{"n_experts": 256, "router_score": "sigmoid", "balance_loss": 0.0033, "rope_theta": 10000.0, "max_steps": 9006}
Below are experts of layer 2 (counted from 0) of a mixture-of-experts language model. Rows are named router (the router's row for the expert), gate (a neuron's input weights, with its number), up (a neuron's input weights, with its number), down (a neuron's output weights, with its number) and show model dimensions 0-127. Each number is 200 + 40 x the weight over its row's rms, rounded and kept within 0 to 999.
Before each expert's rows: a language model's description of what the expert responds to; "comes before" lists some tokens at least twice as common just after its tokens as in all text. This comes from a sample of Wikipedia text that the model never trained on. Tokens count by the router's weight.

# expert 15
It responds to: Name and noun endings. Last word or suffix of institution and place names and of abstract nouns, such as Street, University, hood, house, age, ment.
comes before: ".", ",", " and", " in", " of", " of the"
router,271,196,181,210,217,223,184,232,157,172,182,260,201,160,263,154,191,240,224,213,247,217,184,189,261,261,173,181,188,197,215,137,173,192,189,253,193,195,188,149,227,319,156,197,223,205,183,201,162,148,252,196,166,169,165,145,251,181,204,218,243,210,149,167,192,168,202,155,267,165,230,246,157,146,244,217,232,157,182,180,193,205,147,225,210,119,170,245,151,172,253,209,173,157,206,143,194,240,196,92,157,191,170,180,176,158,193,129,339,222,186,241,172,233,169,252,151,214,250,217,230,206,178,204,208,290,183,131
gate0,197,172,113,182,210,191,229,269,183,96,138,195,260,227,195,225,209,223,281,211,232,259,238,183,141,156,245,194,233,168,181,204,151,159,205,168,182,194,207,205,141,196,289,171,327,244,216,205,205,236,228,157,177,158,212,190,177,151,236,267,124,234,271,175,233,269,258,208,173,168,218,245,288,199,218,207,154,162,236,244,191,189,197,165,222,179,200,254,205,212,225,234,208,130,245,226,164,264,240,157,191,176,181,198,211,178,215,212,250,133,198,238,147,144,211,155,133,194,238,222,175,261,209,167,195,180,194,210
up0,224,109,263,167,186,155,204,176,194,256,228,173,170,193,196,189,197,179,145,152,186,115,199,236,236,219,174,186,173,258,223,176,239,224,163,163,253,176,208,169,270,239,146,231,144,187,227,157,217,209,228,276,235,233,202,226,224,218,250,185,280,213,196,213,201,149,214,178,276,196,105,173,188,146,245,145,276,241,197,165,188,253,308,287,251,179,234,199,181,166,199,241,172,236,166,106,192,146,144,211,204,199,238,236,182,147,192,174,158,198,175,166,189,165,210,213,270,180,157,148,245,132,207,190,199,226,242,187
down0,203,134,223,192,152,227,269,142,188,233,191,250,120,179,166,213,201,246,188,246,175,243,211,161,162,217,124,157,211,176,182,219,270,119,267,215,219,239,179,143,232,251,214,169,194,218,175,188,253,190,202,247,160,204,259,233,193,209,205,219,176,194,245,171,167,179,249,202,245,108,182,221,187,255,260,128,149,215,188,178,198,216,114,111,104,154,237,211,235,132,220,198,177,207,258,231,235,211,150,128,223,185,233,177,227,212,249,215,168,128,191,228,157,182,153,188,170,224,208,253,157,217,125,202,247,140,213,209

# expert 41
It responds to: Paragraph breaks. Double line breaks ending a paragraph, heading or table row, before a new section, heading or paragraph start.
comes before: "The", "==", "=", "===", "In ", "In"
router,169,253,211,166,129,262,123,156,194,185,211,201,179,161,244,193,160,216,183,193,227,203,204,246,281,157,187,189,204,208,259,158,146,217,191,208,241,149,217,144,240,220,203,123,186,264,229,196,222,171,216,225,200,127,253,168,192,197,147,275,252,196,182,236,242,213,140,281,225,235,207,190,194,178,202,210,215,174,181,148,180,169,174,157,118,216,215,191,191,182,127,223,161,166,189,194,269,180,253,175,206,234,222,207,126,152,194,190,304,210,162,180,190,186,206,156,214,190,315,188,282,201,189,107,255,223,125,169
gate3,198,245,254,221,230,225,211,226,190,196,180,169,134,178,248,175,231,188,183,199,201,213,248,188,200,155,163,226,244,181,95,190,206,213,223,205,239,214,235,255,143,202,212,177,234,245,231,195,231,282,238,192,190,209,231,206,164,192,238,137,235,186,237,257,161,279,239,263,198,249,181,163,244,209,163,199,201,242,232,208,219,237,160,114,121,187,212,281,162,300,179,182,279,254,225,154,132,111,230,224,187,152,180,270,236,208,205,275,226,266,209,214,233,214,215,205,225,220,196,181,232,205,268,166,163,239,279,140
up3,141,198,252,189,172,276,189,274,199,171,151,178,244,157,168,252,227,231,222,139,189,212,251,154,161,214,216,184,190,201,127,258,211,213,150,214,218,244,240,215,104,259,167,229,212,288,212,196,254,209,160,171,191,230,233,221,159,68,171,171,244,148,232,206,108,277,188,276,241,201,242,145,190,202,169,231,197,258,157,236,218,207,234,272,194,203,165,246,175,237,165,166,210,286,168,204,145,197,272,245,167,227,151,237,217,195,175,212,240,222,165,199,233,217,203,202,223,194,199,227,183,158,236,151,200,204,233,176
down3,209,221,275,207,160,230,145,171,186,191,202,225,245,271,199,205,199,224,172,148,197,309,216,178,189,174,191,216,178,195,215,194,155,199,123,194,180,190,227,157,149,227,172,232,167,199,240,176,250,232,161,138,181,259,260,240,121,187,186,194,176,189,152,199,174,134,231,252,217,165,193,245,220,283,194,144,225,163,167,252,228,262,283,145,285,224,225,217,204,242,128,198,271,182,226,239,180,225,197,179,211,147,164,228,168,147,224,154,189,172,195,202,228,220,161,198,232,119,181,184,92,205,239,146,203,167,123,262

# expert 31
It responds to: Table numbers, miscellany. Digits 1 and 0, 000 and 100 in table cells and lists of years, plus scattered words like List, founded, government.
comes before: " | ", ".", "; ", " |", "–", "8"
router,180,170,173,135,172,236,185,200,157,216,174,245,124,258,208,181,186,201,160,189,237,249,251,182,228,213,142,182,256,206,133,172,125,211,208,254,270,125,175,136,232,229,164,187,173,167,138,135,182,176,214,218,136,206,201,133,235,247,171,120,229,190,150,206,150,182,210,172,231,202,258,196,178,155,221,228,254,151,182,168,156,155,199,174,148,185,259,262,127,132,186,244,216,222,143,188,235,175,177,150,208,187,169,134,168,164,204,209,255,245,158,265,192,152,194,222,205,214,277,155,224,222,185,124,237,266,174,171
gate0,287,182,237,204,168,207,201,146,213,255,157,251,257,132,198,229,198,178,160,138,245,243,156,152,194,281,162,224,165,195,126,201,195,198,170,188,210,251,242,198,186,197,256,177,210,215,207,180,185,157,173,161,197,200,190,182,172,194,172,117,148,164,270,199,268,145,178,225,173,271,230,272,215,200,218,258,214,199,261,233,203,198,199,283,249,221,96,247,188,150,195,229,123,211,174,188,251,233,228,195,157,210,126,213,235,186,140,236,226,236,278,174,213,200,238,227,232,200,172,150,172,185,232,166,244,265,159,273
up0,191,118,248,174,228,182,196,204,154,160,257,172,253,181,170,188,243,220,222,218,187,188,172,287,296,264,191,157,180,148,231,206,263,164,242,210,209,103,216,172,216,258,205,238,209,107,226,150,197,247,192,169,194,221,214,241,268,202,202,210,210,177,250,223,152,188,193,198,217,178,158,196,175,230,191,227,236,216,260,154,137,161,201,151,225,184,151,159,131,143,203,181,168,240,221,243,257,194,216,290,243,221,224,214,201,158,197,141,206,247,192,243,163,259,192,294,196,160,204,190,190,192,238,222,208,126,115,118
down0,204,177,146,231,211,167,148,243,225,280,192,223,235,190,204,164,204,204,229,281,202,191,187,288,210,212,164,213,220,213,123,262,134,220,182,215,280,272,189,152,130,167,282,248,204,134,191,200,144,230,233,189,195,180,232,184,182,124,202,89,194,182,209,151,160,168,236,169,250,194,148,305,154,186,187,186,205,250,196,189,175,167,207,177,256,216,212,169,185,305,174,184,232,295,150,255,223,149,192,219,218,183,192,201,173,192,236,172,250,199,221,169,185,206,234,160,205,234,200,138,128,168,192,164,170,170,214,197

# expert 44
It responds to: Digits in tables. Single digits in tables, scores and statistics, often between pipes or dashes, such as LMP2, 2–1, 1.6 km.
comes before: " | ", "–", " |", "; ", ".", ","
router,238,218,208,168,176,196,189,176,94,205,187,198,159,214,181,200,172,151,190,176,218,262,238,224,162,163,104,183,212,221,151,207,107,211,268,246,213,189,164,168,264,293,174,155,146,176,233,184,193,172,163,153,125,215,215,187,214,269,167,163,179,176,127,207,152,225,212,250,183,174,208,248,182,212,249,234,190,202,130,203,175,195,252,192,124,236,308,203,106,200,240,179,211,179,174,181,225,229,233,228,196,239,119,149,180,217,224,203,223,247,149,224,191,165,224,218,193,242,307,192,200,219,166,167,231,243,254,236
gate0,213,171,126,260,191,238,157,200,216,175,176,179,261,246,240,173,239,145,189,171,206,121,185,202,148,217,205,236,200,254,257,155,205,176,227,208,211,167,266,242,126,297,174,198,179,161,224,88,170,219,204,224,161,248,153,231,163,180,139,205,176,150,157,226,217,184,152,213,140,205,197,98,258,136,196,178,202,181,247,209,203,280,181,148,217,211,177,169,222,135,179,246,150,172,223,158,173,165,168,276,257,236,172,214,213,166,203,223,219,175,194,270,188,146,169,147,235,233,129,223,207,258,185,243,237,222,182,165
up0,175,224,179,174,236,160,169,223,147,209,176,201,254,231,237,190,150,191,221,217,278,165,236,223,123,178,184,236,113,229,190,193,186,272,255,268,171,136,262,170,212,239,238,199,173,160,202,173,146,166,244,229,226,232,157,196,166,125,212,262,181,183,213,158,194,188,193,234,134,172,212,165,209,204,207,203,242,164,229,195,255,224,226,187,171,167,256,154,223,171,143,234,184,241,172,211,212,196,263,332,337,265,191,168,159,235,239,156,168,212,223,192,262,153,195,193,261,238,228,178,136,193,160,150,222,191,197,213
down0,179,265,184,161,194,160,195,187,236,246,178,238,147,205,217,216,234,251,223,146,250,244,212,199,245,209,267,157,289,140,165,150,194,206,186,113,230,268,234,213,165,167,138,268,225,253,138,255,193,262,191,173,255,192,168,265,174,247,144,218,171,198,282,247,175,176,198,209,146,240,242,220,139,128,160,178,144,242,193,173,223,200,175,193,206,174,203,260,245,150,171,168,259,223,216,200,165,218,158,148,124,171,162,277,254,198,130,192,196,186,168,198,138,199,182,173,163,131,191,183,238,186,198,168,179,224,204,246

# expert 17
It responds to: Common abstract nouns/verbs. Base forms of common nouns and verbs after the, to or a, often followed by suffixes: form, work, function, role, use.
comes before: " of", "ed", "ing", ".", " of the", "s"
router,294,99,228,208,185,143,208,227,206,204,188,282,227,146,187,198,215,254,190,213,203,247,192,209,224,227,190,156,227,173,221,116,193,133,183,246,251,155,182,156,239,302,232,124,136,164,200,161,183,158,261,198,217,174,211,168,277,215,149,183,302,196,151,219,192,206,209,177,228,283,230,187,150,178,212,198,205,153,132,211,209,182,167,203,169,164,197,244,109,161,188,216,263,105,137,208,215,222,224,158,231,203,222,215,189,177,186,181,235,243,219,274,184,205,147,119,208,213,240,190,168,190,235,185,187,220,199,205
gate3,171,273,164,136,220,148,178,207,186,147,207,202,147,155,203,230,135,303,199,151,237,203,177,170,182,175,164,215,199,183,197,174,278,150,220,234,219,205,210,226,204,190,252,164,275,212,237,176,187,244,185,179,160,186,184,217,192,265,192,183,247,176,135,217,187,142,195,316,79,255,181,203,249,198,144,233,183,203,176,285,166,218,174,172,181,279,140,196,227,128,169,198,224,197,215,287,178,220,229,181,190,226,209,225,180,161,138,199,280,165,157,202,186,242,224,126,167,221,198,210,265,221,180,213,177,186,143,235
up3,255,201,159,220,219,238,221,233,153,163,160,134,233,195,242,222,168,236,150,268,242,134,169,214,239,194,212,194,132,190,193,136,265,226,190,193,146,228,165,267,156,199,200,185,244,203,233,237,272,147,244,175,194,197,184,189,212,241,249,268,190,140,134,173,207,272,248,180,185,168,165,193,161,145,266,204,145,199,183,138,238,164,243,192,178,197,174,216,234,176,234,114,143,233,211,147,190,168,225,156,206,285,170,166,258,195,207,172,240,209,323,178,221,262,250,235,196,115,223,196,192,207,204,211,202,235,158,148
down3,219,117,215,207,201,233,224,256,235,257,170,216,241,124,206,123,279,159,175,236,155,228,190,219,258,175,173,243,147,275,195,220,274,186,229,177,261,188,224,174,179,184,152,227,206,151,287,291,271,234,191,216,238,208,158,189,206,208,170,218,161,213,275,195,173,219,255,167,264,189,162,174,128,220,173,203,154,160,216,156,216,249,237,248,263,233,202,244,271,189,269,240,189,190,225,155,174,208,254,167,260,250,175,175,187,168,232,207,240,215,244,130,190,199,248,222,204,273,182,180,222,196,159,159,220,141,171,190

# expert 45
It responds to: Spaces in dates and citations. Spaces, comma-spaces and month names followed by a number in dates and taxonomic authorities, as in Cate, 1973, July 13, 1982.
comes before: "1", "2", "3", "6", "4", "5"
router,173,165,45,148,215,163,211,244,106,244,197,195,208,221,192,171,248,212,146,175,211,222,189,244,210,249,180,179,193,190,134,83,183,197,271,220,297,188,179,188,202,204,243,191,260,190,174,138,191,211,167,161,195,189,158,223,259,205,197,167,201,211,154,255,142,173,181,179,241,139,208,223,179,198,198,299,243,203,247,268,212,191,213,180,103,164,245,244,208,224,159,234,211,224,148,179,261,229,190,182,195,198,173,232,179,174,224,206,259,243,124,186,216,215,181,232,199,139,201,149,206,196,171,138,215,228,234,167
gate7,227,255,195,239,187,228,216,246,221,187,208,174,109,253,126,202,159,226,200,136,197,277,228,224,236,180,233,263,258,169,224,178,219,164,174,202,205,181,186,215,253,160,223,173,184,146,215,179,238,181,269,239,226,235,148,193,233,242,267,175,246,195,193,249,236,253,184,209,178,177,192,260,175,211,147,228,224,272,201,250,167,234,155,163,201,218,196,167,213,186,249,202,134,281,242,178,129,186,133,200,187,240,113,134,236,214,304,161,218,200,180,188,252,198,218,156,174,176,209,144,210,265,208,140,214,302,249,160
up7,144,162,266,118,236,236,226,184,159,156,180,218,245,176,222,225,193,213,202,197,219,181,182,156,175,146,194,192,177,216,200,233,170,207,237,212,185,184,216,248,171,233,181,193,221,268,197,217,186,230,99,234,194,151,269,290,256,189,229,222,140,147,171,164,147,168,218,238,175,214,224,100,220,211,227,185,225,103,142,141,190,161,200,234,209,192,224,198,170,207,162,203,186,171,192,239,268,202,266,154,207,193,178,232,179,119,132,248,147,168,258,230,139,146,166,217,222,132,193,251,254,134,172,194,218,195,142,293
down7,234,208,114,229,224,232,184,130,189,198,204,240,164,142,209,119,193,194,211,158,153,188,209,160,183,210,198,188,170,170,168,200,134,138,242,194,213,232,214,147,139,172,179,208,225,180,153,190,225,246,212,183,157,243,233,160,186,202,247,151,250,197,242,137,224,233,186,243,160,118,241,264,229,165,179,226,199,288,189,230,119,126,226,225,177,164,141,195,212,147,133,224,142,245,149,146,116,108,126,208,214,179,139,128,260,215,200,150,208,218,196,212,153,230,185,208,211,184,267,200,193,210,153,192,154,231,165,235

# expert 33
It responds to: Section heading markers. The == and === markup that opens or closes a Wikipedia section heading, usually right after a blank line, as in ==History==.
comes before: "\n", "\n\n", "G", "ackground", "Cl", "O"
router,262,233,176,80,184,178,198,180,142,190,240,169,157,190,301,149,180,218,219,254,191,231,209,257,237,267,203,134,192,211,185,221,99,285,155,206,236,163,247,171,251,204,190,85,123,148,226,135,182,162,187,234,186,209,207,173,210,134,218,245,223,232,169,263,199,245,220,205,212,212,228,183,221,159,247,177,223,141,212,218,174,212,219,192,151,162,235,208,187,159,233,270,166,183,202,149,211,184,219,194,236,238,230,131,189,177,274,132,237,204,169,205,174,237,177,169,217,229,221,157,207,226,234,132,210,252,165,206
gate0,205,156,262,215,179,246,206,241,260,193,165,183,164,242,199,225,92,197,162,191,209,211,233,175,221,175,265,137,232,247,236,184,161,172,208,145,235,127,187,269,195,193,165,175,211,195,130,151,225,216,168,145,220,291,239,207,194,118,258,206,173,215,207,230,222,217,161,207,202,226,173,201,178,134,134,297,261,149,213,196,227,137,197,175,224,211,230,185,228,235,249,228,221,224,215,180,233,224,140,241,154,275,157,213,181,242,201,198,225,221,76,181,163,217,191,148,170,173,231,233,215,144,152,200,177,291,239,226
up0,228,262,200,250,196,205,203,289,193,216,236,194,187,241,237,221,116,173,138,87,162,202,152,147,222,243,124,278,154,236,164,200,226,188,195,151,261,165,194,180,183,138,185,190,220,247,230,207,207,163,198,165,229,245,171,148,174,159,259,159,197,218,176,238,162,192,223,206,183,231,190,287,268,204,209,243,201,216,178,191,225,256,208,222,166,222,232,229,235,203,174,238,208,218,231,183,217,153,169,81,158,221,149,227,205,251,233,202,220,247,136,249,129,172,203,211,262,209,288,130,213,146,189,245,201,177,147,165
down0,151,200,143,251,154,139,294,174,185,174,269,227,147,215,268,247,265,138,153,173,165,133,195,211,155,168,189,249,197,255,150,147,203,194,196,169,191,235,248,142,199,210,213,280,289,203,257,201,215,195,160,232,188,212,244,195,225,217,245,217,263,216,201,197,214,206,185,227,253,162,264,255,245,154,268,190,145,227,192,251,211,216,184,213,249,222,204,212,266,120,176,133,221,183,169,150,192,162,207,122,178,222,219,234,285,250,241,236,168,216,197,232,180,207,235,213,210,213,187,218,233,188,229,204,174,290,127,202

# expert 47
It responds to: Zeros in tables. The digit 0 and other numbers in tables, stat lists and scores, such as wins 0, 2–0, 12:00, plus table divider rows.
comes before: " | ", "; ", ".", " |", "–", " ("
router,219,263,208,130,183,185,211,142,176,213,143,246,219,214,250,170,223,199,205,181,249,284,214,239,214,248,154,177,225,115,205,210,181,189,198,261,256,181,120,152,161,238,234,184,169,136,207,163,256,165,175,216,127,205,188,163,194,237,224,124,253,188,222,125,127,191,204,135,217,186,288,188,123,224,190,204,246,209,144,207,147,185,209,223,117,214,247,260,207,184,220,244,212,203,231,194,223,198,191,237,213,224,175,138,153,183,215,197,232,239,184,267,221,155,263,224,210,275,255,97,255,215,164,165,191,201,186,201
gate0,224,171,240,126,246,287,133,235,219,197,211,236,247,184,114,217,210,244,249,281,169,299,227,273,195,253,159,241,255,280,159,189,179,232,150,182,199,188,187,212,148,219,190,261,144,174,198,245,210,222,221,268,153,228,276,239,202,189,183,187,197,199,188,217,187,170,168,215,249,205,237,244,217,222,228,186,323,179,202,183,177,215,176,199,213,199,189,189,219,184,249,147,195,171,213,169,199,203,142,225,177,266,150,217,210,271,169,239,122,257,199,203,164,222,173,253,163,220,143,248,237,213,173,195,196,288,247,193
up0,204,263,246,235,212,181,209,176,212,195,212,274,258,189,180,164,203,202,211,170,245,221,214,227,188,258,242,204,146,157,192,236,171,192,189,185,214,164,251,195,225,99,170,125,137,217,197,214,171,205,168,156,245,177,214,163,172,233,214,182,248,171,211,161,216,150,226,213,154,268,129,215,238,210,218,224,228,196,226,211,191,162,149,132,190,269,125,182,197,126,202,215,207,141,234,197,182,168,287,194,287,272,199,197,209,215,227,243,249,243,130,228,243,144,150,211,177,119,211,181,243,280,128,233,128,188,112,187
down0,181,244,175,120,237,152,227,222,296,259,193,243,225,173,254,204,180,205,159,161,182,136,226,218,232,263,246,211,232,224,254,180,226,206,170,247,234,182,204,233,154,247,121,204,174,246,146,142,245,206,196,269,225,230,218,222,153,224,220,131,266,142,200,241,160,234,227,250,199,189,162,256,192,121,164,192,133,181,193,171,217,234,167,224,214,192,226,178,219,135,184,186,142,200,100,245,143,157,172,176,153,189,224,207,209,221,181,230,177,137,241,187,223,169,191,245,176,210,157,105,251,204,202,159,109,191,199,143

# expert 52
It responds to: Prepositions before years. Prepositions like in, from, of, and en dashes placed right before a year or date, as in "in 2020", "(1854–1856)".
comes before: "1", "2", "20", "10", "3", "18"
router,195,191,21,192,141,217,139,179,103,203,103,261,186,223,257,136,176,164,194,211,210,231,218,199,272,218,214,136,213,151,224,146,113,217,198,232,316,192,204,178,162,208,198,157,212,213,211,140,179,177,210,236,162,178,197,93,238,205,225,193,159,244,184,229,197,250,174,161,216,203,224,256,213,175,174,210,199,202,165,238,219,167,182,242,164,225,182,202,136,196,155,206,208,228,187,213,265,184,226,147,223,219,203,213,201,173,195,114,181,224,214,241,177,171,160,220,181,264,225,215,248,209,162,165,206,205,171,165
gate2,204,194,174,229,183,242,204,210,232,193,229,211,215,222,202,164,198,114,203,160,260,209,227,203,150,157,208,163,164,249,155,205,224,145,243,225,240,102,216,160,183,187,208,244,168,178,277,157,150,219,146,215,179,164,149,290,149,255,162,228,200,300,256,207,204,278,219,175,211,233,182,193,177,213,194,184,196,278,179,100,192,192,217,176,218,172,196,195,205,202,195,262,249,211,253,139,185,224,152,210,159,200,244,176,263,209,291,227,192,247,211,157,212,116,218,164,215,232,255,90,218,153,181,233,120,185,204,199
up2,209,230,275,232,275,233,217,208,265,236,211,175,254,230,195,276,178,281,227,195,126,202,251,195,195,286,167,199,265,210,164,214,180,226,195,245,124,207,231,292,274,158,202,277,212,174,119,214,220,182,257,181,225,165,260,193,221,194,141,218,143,202,153,186,225,169,169,196,228,158,181,207,145,150,168,195,228,154,179,213,154,190,211,238,237,163,213,172,239,131,189,167,152,194,186,206,266,192,216,226,257,323,156,230,160,222,171,200,200,208,230,189,269,256,184,194,167,184,149,228,165,191,224,146,225,228,252,197
down2,263,197,138,236,117,191,157,170,257,195,168,190,197,284,222,224,236,233,189,209,177,279,218,228,201,142,193,125,195,252,162,259,233,205,191,158,229,180,155,150,206,158,218,185,163,197,154,196,172,183,239,255,158,168,210,171,193,173,195,217,155,292,190,204,147,213,210,217,195,187,178,211,158,116,268,289,215,194,166,217,188,199,213,213,227,210,146,197,143,184,177,172,253,253,254,253,190,187,187,158,109,238,193,215,245,242,233,231,234,185,208,246,149,120,206,118,237,192,249,106,189,163,139,226,249,210,265,210